Experts of a small language model.
Size: width 256, 76.1M parameters.
Experts: 256 experts in each of 10 layers, a sigmoid router.
Training: a variant of SOAP for the experts, 656M tokens, 5002 steps.
Below are experts of layer 4 (counted from 0) of a mixture-of-experts language model. Rows are named router (the router's row for the expert), up (a neuron's input weights, with its number) and show model dimensions 0-255. Each number is 50 + 15 x the weight over its row's rms, rounded and kept within 0 to 99.
After each expert's rows: a language model's description of what the expert responds to; "gets" lists some tokens that make up at least twice as much of what it gets as of all text. This comes from a sample of Wikipedia text that the model never trained on. Tokens count by the router's weight.

# expert 25
router:43 42 41 42 29 38 36 35 70 56 55 23 37 56 32 58 70 82 65 48 14 29 44 50 53 69 54 64 44 35 28 65 80 58 64 60 39 57 49 59 67 52 70 57 28 78 30 46 37 44 34 59 74 42 75 53 54 58 35 36 83 58 60 46 48 51 71 50 46 29 60 65 59 93 65 55 60 68 29 52 28 76 54 47 61 44 43 39 42 65 61 55 48 32 37 63 51 12 56 54 63 80 64 41 71 43 65 67 75 69 44 39 33 55 54 54 85 57 32 62 25 48 56 55 62 51 59 15 41 45 45 48 25 61 55 57 51 43 42 51 59 52 33 52 64 59 32 53 75 46 38 56 49 37 39 41 44 35 45 47 43 49 43 45 24 50 45 42 55 70 66 40 34 46 51 47 51 47 49 65 33 48 31 30 51 60 40 55 46 26 32 49 49 62 33 51 63 79 59 60 55 45 51 40 57 34 85 68 65 44 51 73 24 78 36 59 53 83 72 36 40 66 35 27 51 15 76 59 56 28 37 38 38 44 57 40 71 36 36 44 85 52 63 72 68 47 40 32 59 51 31 35 28 53 81 33
up1:46 45 44 56 55 58 68 31 52 48 35 83 83 34 27 46 57 54 63 59 59 73 62 41 51 68 54 52 41 36 73 52 74 34 57 55 75 50 46 34 68 28 70 30 56 46 24 24 26 72 40 72 62 69 41 37 27 56 81 40 32 37 40 63 45 37 46 61 43 72 56 64 59 41 82 63 34 77 50 29 73 53 80 66 60 52 47 46 76 50 50 52 65 27 29 40 66 19 68 60 46 41 31 45 28 53 57 41 66 58 29 48 51 20 46 60 53 50 64 49 58 50 69 50 54 56 81 19 61 47 50 49 34 51 45 71 56 46 82 36 49 65 35 52 41 59 33 60 68 56 60 21 46 54 21 37 45 54 52 48 53 69 46 55 56 42 42 76 70 45 42 34 52 51 30 65 59 29 43 49 45 49 54 32 40 54 48 53 42 73 32 21 66 67 70 34 53 37 51 46 56 38 60 39 25 27 66 86 61 28 30 82 59 45 35 32 53 60 42 31 73 44 38 54 08 39 68 48 58 42 55 66 49 23 43 61 43 48 32 59 51 36 49 43 58 36 16 71 46 25 58 41 32 52 52 55
Single capital letters inside acronyms, codes and country abbreviations, such as ALG, GBR, BBC, SIGINT, and minor-planet designations.
gets: "A", "C", "E", "T", "I", "P"

# expert 49
router:53 54 35 46 59 59 56 42 67 30 44 43 60 58 46 61 61 52 66 68 48 44 61 54 29 57 67 41 54 44 67 48 41 30 58 58 69 49 64 48 55 49 50 70 38 36 77 69 33 28 45 29 30 45 60 39 45 25 56 31 56 47 47 45 32 45 90 59 50 43 76 50 60 92 46 82 22 32 42 41 35 54 48 36 72 22 65 62 68 62 51 56 22 49 39 52 44 47 41 27 43 69 64 38 42 53 59 34 46 53 64 16 54 66 36 49 85 61 47 71 65 66 46 42 54 74 55 45 50 40 33 47 52 88 73 33 54 46 67 41 40 43 03 38 70 51 60 38 49 53 49 70 50 19 44 53 68 64 44 31 36 68 42 56 62 47 47 36 58 57 55 54 30 67 42 48 73 66 65 67 13 34 51 21 49 55 47 63 36 39 49 71 23 57 23 60 54 57 55 68 66 37 49 35 76 67 54 60 32 86 31 24 23 48 40 45 70 25 55 45 72 33 18 55 37 55 28 46 40 34 53 41 50 50 69 37 71 49 43 37 68 64 51 36 55 63 61 41 75 34 58 58 34 43 67 30
up1:55 69 34 47 38 50 57 53 32 74 37 86 51 40 45 33 66 55 60 58 46 74 49 57 47 22 30 51 50 58 39 43 61 45 83 60 45 39 65 52 37 34 70 34 80 63 35 45 44 67 39 19 56 43 56 57 42 43 36 69 55 68 59 43 38 45 67 79 35 31 71 51 58 39 57 63 63 66 22 66 59 39 61 17 42 61 50 44 46 27 57 52 32 74 47 80 56 53 56 50 23 51 46 52 38 72 72 54 21 36 63 30 50 63 79 60 52 36 27 28 28 39 24 74 43 64 44 39 68 41 26 60 39 11 56 30 66 72 46 72 47 32 54 54 41 48 46 48 66 54 45 41 61 54 60 25 42 38 58 59 31 44 54 30 69 19 54 48 64 61 68 59 62 66 71 57 78 25 36 51 45 32 50 41 77 52 76 53 29 82 79 60 39 68 40 47 28 42 63 37 57 86 78 67 54 52 46 55 49 30 55 87 63 74 48 35 31 45 45 57 70 47 45 33 73 53 47 70 56 70 46 68 44 46 48 35 76 47 42 42 30 35 49 51 42 43 47 47 66 55 50 42 58 30 41 39
Pipe characters separating cells in wiki tables, usually after a name or number, plus semicolons in score lists.
gets: " |", "|", ";", ");"

# expert 6
router:83 70 31 55 37 34 22 83 39 54 65 40 51 53 41 41 66 35 56 64 38 56 33 49 49 71 24 57 39 69 61 49 47 99 40 44 57 75 45 54 62 50 32 69 36 35 56 54 72 16 52 45 90 61 54 41 32 68 42 15 29 51 66 29 43 64 54 75 18 32 60 37 53 60 56 55 24 46 37 35 61 61 67 70 54 64 43 47 46 35 44 50 57 68 47 43 64 61 45 47 40 45 39 46 54 69 38 53 51 57 51 26 49 41 49 28 52 27 53 50 20 50 61 46 63 62 53 40 54 35 53 40 45 46 66 43 72 34 68 28 59 54 54 44 59 47 69 52 33 50 53 62 40 52 31 46 55 66 43 22 61 53 53 18 62 39 43 38 28 51 57 55 33 78 27 39 37 74 70 51 19 50 37 42 56 68 72 60 26 58 61 46 60 59 35 59 55 63 50 74 42 57 53 57 46 23 78 43 76 73 23 70 42 67 51 30 64 23 99 36 51 52 43 69 67 49 50 64 55 52 59 41 47 53 58 24 54 60 21 43 36 47 40 60 49 27 50 51 61 65 42 51 59 66 38 38
up0:68 43 57 64 66 52 55 46 79 39 65 33 56 43 60 36 57 60 45 35 42 72 50 55 56 70 66 45 24 38 49 32 55 64 45 38 35 72 56 52 28 40 23 58 29 73 46 34 46 44 60 72 42 61 63 58 39 49 21 45 60 41 39 35 50 62 32 25 21 53 50 44 51 57 49 49 41 58 25 53 57 62 34 65 61 61 45 44 42 45 62 62 66 47 34 41 32 65 50 31 59 43 51 28 52 61 42 41 63 43 53 46 60 49 06 30 55 51 35 52 68 36 60 52 47 66 53 73 37 64 66 67 76 77 69 46 56 51 53 56 72 56 41 28 26 37 45 63 24 37 49 47 42 44 30 46 33 63 47 46 59 67 62 49 51 47 44 49 43 40 78 40 56 66 27 68 30 75 37 28 64 65 04 58 62 45 48 35 88 79 62 08 72 72 90 27 49 39 26 65 44 50 47 47 72 36 26 40 55 53 42 77 45 49 46 55 86 54 59 47 18 46 40 50 63 56 16 31 33 88 46 42 79 55 59 53 49 56 35 31 65 56 42 53 56 41 50 34 54 21 47 42 74 55 51 40
Endings and interior pieces of words, especially Latin species names and proper nouns, such as madagasc-ari-ensis, jared-i, Ir-ish, patell-a.
gets: "i", "a", " (", ")", "\"", "er"

# expert 59
router:66 48 46 70 51 21 34 54 50 50 62 64 50 66 44 47 51 47 47 44 38 56 37 53 48 44 62 84 46 65 59 47 52 60 48 83 66 44 55 56 40 29 52 42 62 64 38 69 50 40 59 36 47 50 33 49 18 26 30 50 43 69 38 74 76 57 60 37 55 45 54 48 26 53 43 60 34 52 28 58 47 31 67 24 82 60 51 61 62 55 82 38 37 50 43 37 59 48 40 15 40 48 47 56 51 34 69 24 48 57 60 32 56 56 77 58 60 58 41 44 51 54 43 48 48 69 19 47 42 53 20 34 49 41 61 26 56 63 55 49 50 38 50 50 69 56 29 50 85 57 48 55 42 62 49 73 50 38 70 39 62 66 49 14 50 41 53 52 57 58 64 69 54 61 34 41 70 27 76 56 27 75 19 16 75 75 64 41 51 70 36 80 29 44 42 76 17 69 38 50 47 63 38 19 42 36 71 57 36 69 18 46 45 60 31 48 78 56 59 60 41 48 36 26 28 44 32 73 41 62 46 40 38 46 62 48 49 37 39 60 62 45 43 52 68 55 67 39 70 86 69 45 48 48 64 03
up0:32 40 38 48 53 40 41 51 58 68 56 41 55 65 52 53 56 59 63 50 76 49 48 51 52 18 70 72 58 35 26 45 57 33 36 53 61 58 24 54 60 72 38 39 71 38 49 57 50 62 40 64 47 66 54 68 37 22 67 58 30 56 62 62 48 20 36 30 53 44 85 30 60 56 57 09 32 56 56 72 65 64 58 57 49 42 21 60 36 60 70 48 34 68 55 59 44 69 73 32 43 66 51 47 11 64 66 44 31 73 29 42 54 64 57 62 57 35 49 32 55 49 51 44 37 46 65 46 42 61 29 39 86 78 44 47 31 46 56 42 41 15 45 51 59 50 22 60 65 47 61 43 39 45 48 37 46 64 54 80 75 45 56 51 45 48 72 58 55 59 56 49 49 45 57 32 73 58 36 59 41 62 66 52 81 54 42 65 31 25 46 74 53 52 54 40 61 57 72 26 37 44 29 48 77 64 78 16 29 49 38 62 42 06 29 47 63 85 40 52 73 36 39 45 48 36 62 34 60 65 42 22 56 60 63 51 49 54 44 16 56 48 52 35 36 72 81 42 49 59 66 29 32 47 51 20
Word-initial stems ad-, min-, Christ-, commun-, ar- (adapted, adults, community, minister), often in election tables after pipes.
gets: " Ad", " ad", " min", " Christ", " |", " D"

# expert 8
router:81 39 32 63 43 33 55 68 42 59 87 57 36 56 29 48 57 42 57 89 45 55 35 51 43 65 66 57 56 36 51 75 82 52 42 67 65 65 60 52 67 47 43 74 19 49 93 64 48 27 42 46 52 55 36 53 51 55 40 27 26 39 67 34 69 30 57 62 32 44 63 42 49 52 41 52 51 45 42 35 69 89 62 67 48 27 46 47 29 67 61 45 40 59 37 38 51 13 40 52 67 42 65 42 52 65 63 60 50 46 61 50 49 46 39 33 72 33 50 68 54 54 49 44 73 31 31 48 41 36 37 46 12 45 63 44 53 38 54 47 33 46 34 29 59 44 57 53 59 46 42 48 74 46 16 63 54 48 47 53 69 63 69 45 42 25 50 51 35 55 62 56 46 61 40 41 47 61 47 38 14 46 26 25 39 59 58 64 41 52 39 64 50 34 50 45 81 53 38 78 51 59 56 50 53 41 68 49 45 62 44 52 52 63 18 12 71 34 56 53 12 62 41 20 49 47 69 75 55 54 57 20 40 48 60 43 90 84 55 37 38 39 53 76 43 26 41 41 66 52 50 61 25 72 50 33
up0:64 60 45 72 79 42 47 53 50 54 56 56 29 69 44 64 39 57 35 46 68 45 57 37 69 55 58 69 53 50 69 53 33 55 51 56 70 44 48 62 42 40 37 46 36 16 63 57 59 39 78 85 54 72 68 61 51 40 75 32 51 62 90 61 70 55 47 50 22 77 54 28 71 55 37 40 41 55 81 28 91 23 55 68 40 27 66 31 37 56 57 30 61 62 41 46 47 49 48 26 46 26 50 72 26 29 30 62 67 59 57 44 49 35 37 27 25 12 44 39 64 40 39 20 54 52 42 29 42 55 24 45 37 44 52 37 65 29 72 39 39 37 52 45 58 49 36 61 64 46 33 40 21 71 45 49 42 48 35 15 44 50 44 50 19 62 68 54 53 49 70 44 37 31 61 76 50 53 46 38 53 21 36 54 54 43 69 35 51 62 41 71 40 65 38 25 42 54 39 49 47 68 48 58 57 55 44 69 81 45 28 51 53 24 47 22 73 53 53 61 23 58 55 48 53 72 52 27 60 47 35 52 43 35 51 54 42 44 54 69 55 41 71 61 42 48 48 34 45 39 71 69 61 75 78 78
Final pieces of place and proper names, plus country and city names and year digits, such as Lauderd-ale, Dubl-in, York, -ford.
gets: "a", "ia", "ton", " York", "land", "son"

# expert 27
router:80 55 26 45 73 63 54 51 22 29 50 26 39 42 17 54 68 45 69 55 62 54 48 49 72 52 43 36 52 57 38 69 37 42 19 52 46 55 52 46 71 39 45 59 49 39 54 72 65 37 39 48 34 62 61 47 48 47 44 21 35 74 51 25 36 65 66 65 68 31 63 33 64 62 33 52 50 27 12 12 56 60 63 35 65 33 42 48 46 59 51 75 45 59 33 42 47 67 41 53 50 64 36 79 79 70 66 30 72 51 65 37 51 72 35 35 55 32 48 55 40 74 40 54 23 56 42 41 33 55 36 64 41 60 36 38 58 51 19 58 27 46 36 42 42 57 44 49 59 63 81 42 39 38 41 48 46 73 49 30 35 62 49 64 61 45 42 50 45 70 62 59 55 64 34 50 57 47 54 74 51 85 44 24 43 75 56 38 49 57 39 72 50 88 49 66 27 45 55 79 39 48 47 18 62 38 69 72 17 32 62 54 50 38 67 50 40 33 66 57 57 24 47 49 33 51 64 57 65 71 54 65 38 44 54 35 52 59 65 45 74 48 24 31 37 37 62 71 58 18 42 29 40 46 81 68
up1:65 41 56 48 67 41 61 75 32 41 47 61 63 46 47 33 37 40 34 40 52 57 54 54 65 49 73 39 35 59 41 45 36 45 28 67 76 59 29 35 46 27 55 76 39 73 66 50 23 41 50 19 43 58 69 76 67 50 59 31 46 67 68 50 82 52 56 37 43 79 40 55 44 70 50 30 24 43 38 58 45 40 75 33 70 32 51 76 28 51 50 61 60 44 66 47 79 50 57 51 72 61 60 55 65 64 28 61 60 40 59 69 38 63 67 39 59 36 49 48 35 70 66 51 48 53 39 20 13 59 45 31 49 50 61 38 40 45 47 69 40 60 14 49 24 60 37 45 58 54 38 41 65 67 55 41 35 27 38 40 39 71 46 51 28 52 53 36 62 64 55 36 70 28 62 70 34 72 77 43 47 58 48 40 59 48 36 47 72 57 60 65 26 55 55 68 33 54 56 59 22 42 47 51 69 55 40 22 50 28 67 56 46 71 79 65 95 40 36 45 58 40 27 80 17 61 54 43 66 60 53 40 49 40 22 65 24 34 55 44 52 50 30 33 28 66 61 63 27 42 53 29 59 73 70 47
Short fragments inside words, often just after the first letter or syllable, such as ac in hacer and ec in necropolis, necessary.
gets: "ac", "ec", "l", "or", "n", "om"

# expert 15
router:61 45 37 37 64 71 40 49 34 41 40 31 57 80 49 68 87 35 49 58 50 65 41 56 42 49 72 57 31 47 57 46 56 35 60 52 45 48 67 63 45 56 53 57 55 39 68 73 55 75 67 15 67 67 29 54 49 55 42 45 68 51 40 38 36 62 63 71 43 63 53 43 38 62 58 63 36 43 51 36 44 39 84 69 40 43 40 52 35 56 57 57 51 33 86 60 43 46 52 59 47 49 63 61 45 82 84 25 40 76 20 35 50 64 47 00 62 73 67 29 23 57 51 50 56 60 27 40 45 46 48 28 46 79 53 54 78 47 36 24 40 69 38 38 25 51 53 41 50 55 44 43 36 50 64 71 33 41 58 41 49 61 83 07 40 28 53 61 57 54 54 44 45 61 43 37 54 38 50 59 47 34 49 55 40 63 45 76 36 75 27 64 35 75 52 50 45 40 79 62 67 60 53 63 63 50 87 41 58 38 17 52 27 56 47 21 47 43 56 39 34 56 39 35 49 47 54 70 54 35 50 48 36 36 54 39 55 47 64 38 67 60 52 71 56 63 44 27 62 31 31 44 47 39 60 00
up0:77 35 56 55 54 46 54 57 43 54 69 53 51 64 36 69 45 49 79 70 67 94 45 40 71 73 37 50 42 41 47 47 53 43 41 49 42 41 33 64 76 47 53 62 58 57 52 62 47 66 54 30 44 41 13 69 62 65 71 64 31 61 45 46 31 59 37 24 23 71 36 46 62 42 50 71 56 48 28 60 47 45 46 58 27 29 71 57 49 67 40 50 38 49 42 69 47 70 39 69 45 37 64 48 76 36 37 54 67 55 17 67 64 50 22 17 88 65 66 33 55 57 46 41 54 75 58 58 34 54 81 25 67 72 63 50 52 43 57 32 50 55 58 68 41 48 70 58 66 36 67 52 65 33 55 49 36 46 52 38 82 21 66 25 43 50 70 30 59 46 64 46 42 82 40 52 52 37 80 33 53 84 65 40 28 35 27 46 62 58 52 50 62 84 53 36 65 59 50 46 47 36 31 30 46 36 56 35 66 53 66 46 15 48 49 53 35 39 48 33 66 54 41 52 22 36 56 56 44 71 84 50 28 61 77 45 54 51 55 59 51 59 56 53 35 65 10 55 54 36 65 42 63 50 56 41
Closing parentheses, quotes and braces, especially after years in lists like (2007) and in LaTeX formulas like _{kl}.
gets: ")", "\"", "),", "}", " |", "]"

# expert 58
router:70 30 47 28 57 45 31 42 44 60 49 52 51 52 68 12 83 38 55 49 52 86 54 59 41 59 46 44 51 66 69 56 38 40 55 57 53 52 43 57 54 66 53 33 59 45 59 50 42 33 02 32 69 47 45 59 20 45 36 46 40 63 46 26 25 66 35 31 66 67 50 62 46 74 80 66 21 22 30 37 46 45 48 38 42 48 44 62 55 47 48 52 51 34 65 56 46 39 44 52 66 52 61 77 56 68 56 31 48 73 75 50 61 62 75 54 53 53 45 72 44 53 38 72 58 39 48 26 46 41 48 40 34 64 52 58 49 30 56 33 47 62 34 39 69 58 26 52 63 48 57 41 59 75 38 50 61 67 38 36 57 78 44 53 57 30 13 14 54 36 56 55 38 50 37 28 46 50 40 61 39 63 37 28 42 43 53 13 46 85 53 77 66 66 34 63 53 61 47 45 58 58 57 41 44 25 73 48 74 55 58 57 57 52 76 67 47 40 53 55 73 72 42 95 38 40 46 71 75 68 20 65 29 52 44 77 52 45 45 51 58 24 25 50 64 29 61 54 70 64 45 72 34 34 71 61
up0:53 56 34 60 34 60 51 31 39 43 50 85 50 55 41 52 40 41 34 37 69 16 48 68 20 59 35 67 54 62 43 64 49 58 41 58 52 82 33 44 23 49 52 63 41 91 52 57 12 43 40 57 33 41 46 57 32 52 53 58 40 32 38 51 64 51 80 51 55 66 42 33 66 71 73 69 45 45 63 18 46 64 72 63 84 34 35 35 75 41 44 54 56 45 63 56 73 70 26 40 45 39 50 36 38 39 61 74 50 46 37 55 44 51 79 53 19 15 61 65 57 63 49 77 63 38 52 42 37 65 57 34 24 32 54 51 58 20 04 42 35 47 69 29 34 44 48 38 55 47 42 52 35 52 46 26 40 65 43 62 60 33 58 40 57 62 40 58 63 44 65 65 52 40 52 36 49 55 50 63 30 57 53 64 58 56 53 22 70 25 52 43 69 47 46 62 55 57 49 35 34 54 49 45 71 61 36 74 43 49 71 51 40 49 64 32 62 36 51 57 41 87 41 44 21 44 57 24 56 80 66 23 36 78 58 31 62 51 54 59 55 70 49 50 82 27 68 38 58 51 67 38 67 53 68 77
Second pieces of words after a starting consonant, such as ro in roads, rock, robotics, Grover, and he, che.
gets: "ro", "he", " ro", "y", "re", "o"

# expert 51
router:44 43 58 40 57 66 44 29 59 29 47 09 27 89 27 20 47 03 64 52 50 48 48 70 79 55 65 53 64 35 36 58 50 39 48 62 43 35 38 43 65 62 67 61 70 41 60 38 43 45 43 50 30 44 53 35 66 41 58 54 42 64 32 46 58 43 60 47 49 63 47 36 42 60 44 53 29 73 22 46 61 53 37 65 34 30 56 60 57 61 74 68 45 57 64 32 17 37 73 43 30 49 42 53 70 64 62 52 40 66 67 58 50 77 58 59 76 38 71 69 19 42 45 64 49 46 69 17 21 40 49 47 55 63 68 50 71 56 57 41 59 39 17 43 20 84 65 53 55 58 63 61 43 32 23 56 50 72 44 54 41 48 59 61 31 45 43 50 30 18 47 22 57 51 41 60 51 40 53 54 59 52 60 52 55 75 40 28 49 45 29 64 48 84 51 57 45 60 43 46 40 63 05 34 33 52 38 51 43 57 45 52 48 42 77 32 51 73 49 54 25 57 52 81 15 57 39 86 79 61 20 37 38 46 52 34 52 53 62 47 40 70 35 57 58 46 59 43 56 53 45 56 56 57 40 46
up1:64 51 63 55 50 64 45 42 50 43 34 31 47 59 50 39 60 45 28 25 52 59 43 41 26 80 44 56 30 48 45 49 29 59 40 51 40 42 36 66 30 31 68 36 30 48 65 48 38 50 37 49 29 43 30 39 42 42 59 31 61 46 43 39 80 61 60 43 53 23 83 42 40 68 70 45 38 50 29 37 45 53 85 38 30 38 50 45 74 49 29 54 60 66 38 10 73 58 42 61 32 48 57 64 49 19 41 67 48 58 37 70 28 49 59 56 87 69 39 62 52 65 58 31 62 35 57 23 50 67 37 35 39 43 63 58 36 82 80 53 37 55 40 25 39 63 60 48 67 19 63 57 66 58 57 36 51 35 56 56 49 56 87 48 31 47 41 63 54 40 47 63 89 67 48 67 24 51 44 23 63 58 56 38 44 44 46 71 55 63 54 72 77 53 68 45 29 39 55 55 50 55 51 31 79 32 75 42 68 61 69 36 49 41 57 37 50 45 44 59 44 33 70 66 06 56 61 72 50 55 33 37 61 62 63 55 26 25 48 02 54 64 59 38 36 62 69 47 54 41 66 48 42 58 52 29
Middle pieces of longer words and names, often after a capital letter, such as Cell, Bronze, Produced, Clostridia, quarterfinals.
gets: "ell", "it", "ur", "ill", "anc", "ann"

# expert 16
router:56 50 44 32 32 51 19 22 69 89 45 31 63 42 62 54 72 25 52 73 44 51 37 57 47 79 61 92 37 32 63 63 74 55 44 47 47 60 46 45 68 44 37 39 45 62 66 49 52 54 69 43 42 68 59 49 40 57 31 50 46 77 67 28 32 29 76 74 33 58 51 43 46 57 32 50 54 45 36 50 45 72 45 43 52 29 63 58 45 85 59 99 39 56 24 80 29 36 63 65 64 43 74 27 51 48 55 21 50 62 75 44 61 41 45 29 63 45 67 55 40 50 29 49 45 67 46 38 57 40 56 54 22 54 57 43 62 44 35 57 57 43 49 56 40 53 43 52 78 19 61 78 24 31 53 57 44 42 68 53 70 36 49 19 39 52 42 30 79 44 56 40 36 54 45 51 54 57 38 46 30 38 39 25 51 53 54 58 51 59 62 51 62 72 86 55 53 34 33 43 40 62 53 55 55 57 42 47 69 77 26 33 48 73 40 48 50 30 60 41 49 55 39 19 48 51 63 52 53 37 46 39 34 47 64 53 93 64 41 35 56 25 64 87 60 43 28 54 68 55 47 66 34 74 51 35
up0:81 50 42 60 41 33 32 74 45 41 20 60 68 46 53 53 69 46 36 52 50 60 31 54 26 34 53 40 35 75 52 55 60 67 57 59 27 40 38 39 49 12 60 29 38 40 56 61 61 31 54 36 37 59 34 47 58 47 29 76 25 84 37 49 49 65 55 40 19 47 72 56 71 64 37 49 50 31 80 33 53 34 47 24 51 40 50 37 44 54 50 73 28 27 61 70 71 66 54 75 32 32 57 37 52 58 65 72 25 41 58 52 78 54 50 26 82 30 53 45 60 49 36 87 53 42 56 66 53 36 37 70 52 39 37 53 71 73 25 62 30 66 64 48 30 44 56 40 46 31 69 66 49 52 48 54 54 29 38 59 49 56 35 29 45 47 57 41 73 22 70 52 50 50 53 37 55 65 50 53 55 44 44 46 31 33 76 43 48 52 40 49 53 54 53 39 79 57 26 32 34 73 59 37 30 67 54 33 64 55 32 46 20 40 47 78 39 63 53 68 59 45 50 60 41 65 71 84 58 41 39 45 25 62 56 60 43 62 48 16 51 18 52 52 59 28 43 74 41 75 75 76 48 45 52 53
Final vowel pieces such as a, i, o, ara, ka in foreign names and transliterations, such as Dura, Teva, Marija, Narivuki.
gets: "a", "i", "o", "u", "ia", ")"

# expert 13
router:57 54 43 31 47 59 51 63 38 60 61 48 61 39 30 15 72 45 38 49 42 45 50 65 61 42 59 56 32 71 52 55 79 55 30 46 21 52 83 46 49 24 43 46 58 31 36 46 20 20 34 45 55 77 79 33 54 64 26 37 35 41 41 44 97 56 56 38 66 44 45 78 55 74 46 67 23 60 58 59 51 83 47 55 67 63 60 53 43 57 44 73 32 43 57 56 53 43 46 63 41 45 54 60 58 45 61 09 59 61 55 48 55 65 49 55 67 56 46 64 33 59 36 48 44 45 53 44 39 67 57 51 26 80 64 47 17 57 41 21 66 68 47 48 36 85 55 42 63 56 44 43 58 78 50 56 37 36 32 25 62 51 66 56 58 37 45 61 39 39 53 60 46 59 31 47 60 73 51 50 18 73 53 33 45 81 63 76 40 76 46 68 44 57 45 67 65 60 30 39 70 64 22 42 68 38 35 54 45 67 41 43 22 56 33 39 80 66 63 46 47 57 16 39 46 26 70 62 74 46 36 32 28 43 47 35 62 72 47 61 44 45 48 64 43 63 26 35 69 41 40 43 36 54 71 26
up0:45 49 38 49 44 32 68 61 68 52 58 46 49 50 50 50 49 70 43 30 50 40 63 75 45 35 14 42 22 37 59 49 56 50 67 17 45 39 65 73 41 44 52 69 32 51 48 59 48 62 39 38 76 29 67 61 57 44 54 28 44 41 36 44 61 35 60 34 87 27 64 72 67 49 55 38 29 58 41 45 32 52 59 56 33 55 39 45 43 14 61 49 54 41 63 57 33 50 76 62 53 38 58 65 31 76 39 46 09 31 54 62 34 60 49 33 46 36 76 45 14 56 72 44 55 59 86 36 78 57 53 62 46 50 38 34 56 46 55 50 47 64 46 57 49 19 37 65 27 42 61 81 50 71 74 76 57 41 58 43 62 52 64 45 65 51 51 22 23 64 50 47 47 35 51 58 71 60 62 53 10 50 47 77 49 43 33 60 23 50 60 63 34 37 65 36 47 67 53 25 32 28 34 39 42 71 55 44 40 37 79 58 34 38 52 55 58 59 64 31 48 35 54 18 70 69 16 37 35 46 64 50 41 69 60 36 46 45 35 70 50 33 33 45 48 73 83 64 56 43 27 52 36 68 54 66
Line breaks between table rows or paragraphs, plus opening parentheses, quotes and brackets before an aside, such as ceremony (, (ICAA.
gets: "\n", " (", " \"", "\n\n", "===", "("

# expert 47
router:62 65 31 30 43 37 44 29 54 23 14 49 53 49 62 30 75 34 46 75 45 72 56 72 51 55 49 52 50 35 29 59 66 43 71 58 54 46 35 83 76 46 39 28 61 50 87 54 54 52 26 28 71 40 21 36 39 44 86 52 46 64 59 41 40 59 87 48 71 42 75 64 73 50 45 69 62 29 57 47 53 27 85 54 79 43 60 28 61 56 76 58 48 78 57 55 64 30 39 42 56 49 31 59 70 43 25 50 71 49 30 62 46 66 41 52 69 56 45 30 56 68 63 47 21 50 62 36 47 57 47 57 53 64 54 71 29 36 46 66 42 70 61 29 47 79 37 26 74 58 41 48 55 49 38 67 28 38 68 40 54 72 39 51 46 27 33 43 73 31 74 45 40 71 50 46 69 68 46 52 52 40 43 47 60 48 59 26 30 33 41 73 52 63 51 49 43 51 38 66 50 57 56 60 55 24 59 49 53 56 37 60 48 39 23 38 56 70 59 25 44 57 35 67 44 28 34 32 75 56 43 34 48 50 76 14 36 65 54 75 41 24 53 34 53 50 39 59 47 64 47 60 41 57 44 29
up1:46 32 27 48 35 07 56 32 46 33 42 52 51 54 90 41 52 17 40 65 45 38 51 72 25 56 22 54 61 41 54 78 67 57 60 65 57 51 27 62 58 59 43 63 48 56 60 48 29 53 48 53 45 32 62 42 59 24 57 75 52 40 69 71 41 68 54 57 35 81 34 53 55 88 24 72 68 40 41 60 38 58 60 47 49 27 72 20 50 66 36 35 54 63 59 52 60 34 42 30 45 48 37 49 56 56 24 67 83 84 21 33 36 63 45 69 53 63 55 46 62 55 58 50 51 29 67 64 66 46 68 39 64 53 15 75 63 65 29 47 58 44 61 41 40 57 74 33 32 46 39 61 41 60 49 35 56 67 44 60 32 71 73 52 72 49 40 55 63 45 62 65 66 72 38 38 46 33 45 53 27 63 49 56 23 22 52 41 48 46 55 47 48 44 05 64 37 20 56 63 54 49 31 30 60 44 57 62 53 67 59 52 35 51 32 46 58 66 52 41 44 50 43 60 40 35 43 36 36 56 45 54 59 79 76 52 40 70 83 55 65 40 62 59 41 27 13 45 42 43 61 62 53 28 44 33
Opening pieces of ordinary verbs and nouns split into subwords: comp-leted, tri-ed, re-, ex-ploration, often after to or was.
gets: "re", " comp", " le", "p", " me", " ne"

# expert 22
router:70 39 30 42 41 67 25 49 65 41 48 46 09 47 62 41 69 56 58 69 78 19 69 66 71 54 45 51 39 54 55 47 63 70 32 56 64 69 64 62 70 46 38 49 62 37 67 61 29 85 72 51 43 46 79 47 38 53 64 16 55 57 52 34 71 35 50 46 54 58 61 51 93 60 58 64 19 37 33 42 40 67 44 57 45 52 65 56 55 37 44 58 32 38 64 48 39 46 61 52 25 71 44 64 67 25 33 44 67 55 36 32 63 61 54 54 71 34 50 53 46 43 37 59 53 40 64 43 33 48 37 46 30 83 58 72 47 37 65 32 58 59 34 39 52 57 39 34 44 37 50 59 72 76 40 68 63 52 31 33 54 49 52 35 62 37 26 50 14 23 70 69 23 68 33 26 47 65 21 61 29 67 39 52 67 46 66 65 41 57 30 57 52 55 38 60 32 56 45 60 55 63 52 40 63 73 67 19 37 66 33 73 40 77 83 61 66 21 46 30 49 58 34 68 37 38 44 65 52 43 48 55 34 36 61 38 40 66 28 50 37 62 31 55 48 41 61 31 65 56 40 40 27 48 28 39
up0:74 10 61 37 69 80 44 52 71 50 46 39 52 60 90 52 71 64 39 60 50 46 84 69 34 55 45 68 45 22 41 45 65 56 31 39 57 47 60 43 66 62 38 55 45 57 34 77 42 35 60 51 35 67 56 76 48 54 44 52 41 68 59 65 71 54 46 29 66 73 67 54 60 46 48 48 42 53 31 40 38 61 43 28 29 42 46 50 54 54 33 32 54 26 67 59 32 31 60 69 44 72 66 59 49 88 64 49 35 55 57 59 52 66 51 40 28 72 44 51 51 30 39 27 08 50 81 35 61 65 61 44 57 27 24 76 49 54 40 48 43 31 56 29 74 71 56 52 56 74 47 92 12 48 73 40 48 65 47 51 36 60 67 63 37 60 58 54 18 35 42 26 56 55 58 50 31 70 44 59 44 50 41 55 34 89 44 28 17 30 39 46 34 67 59 45 44 46 58 28 53 31 52 19 53 76 57 46 69 52 75 52 27 54 51 50 66 42 54 48 46 66 51 52 44 61 48 44 53 32 70 36 42 43 32 66 35 33 51 41 44 53 31 78 74 45 45 43 60 51 67 54 31 46 54 52
Word-middle pieces and table separators in technical or architectural text, such as turrets, gambrel, Corvette, bidirectional, plus opening parentheses.
gets: " (", "\n", " \"", " t", "re", "e"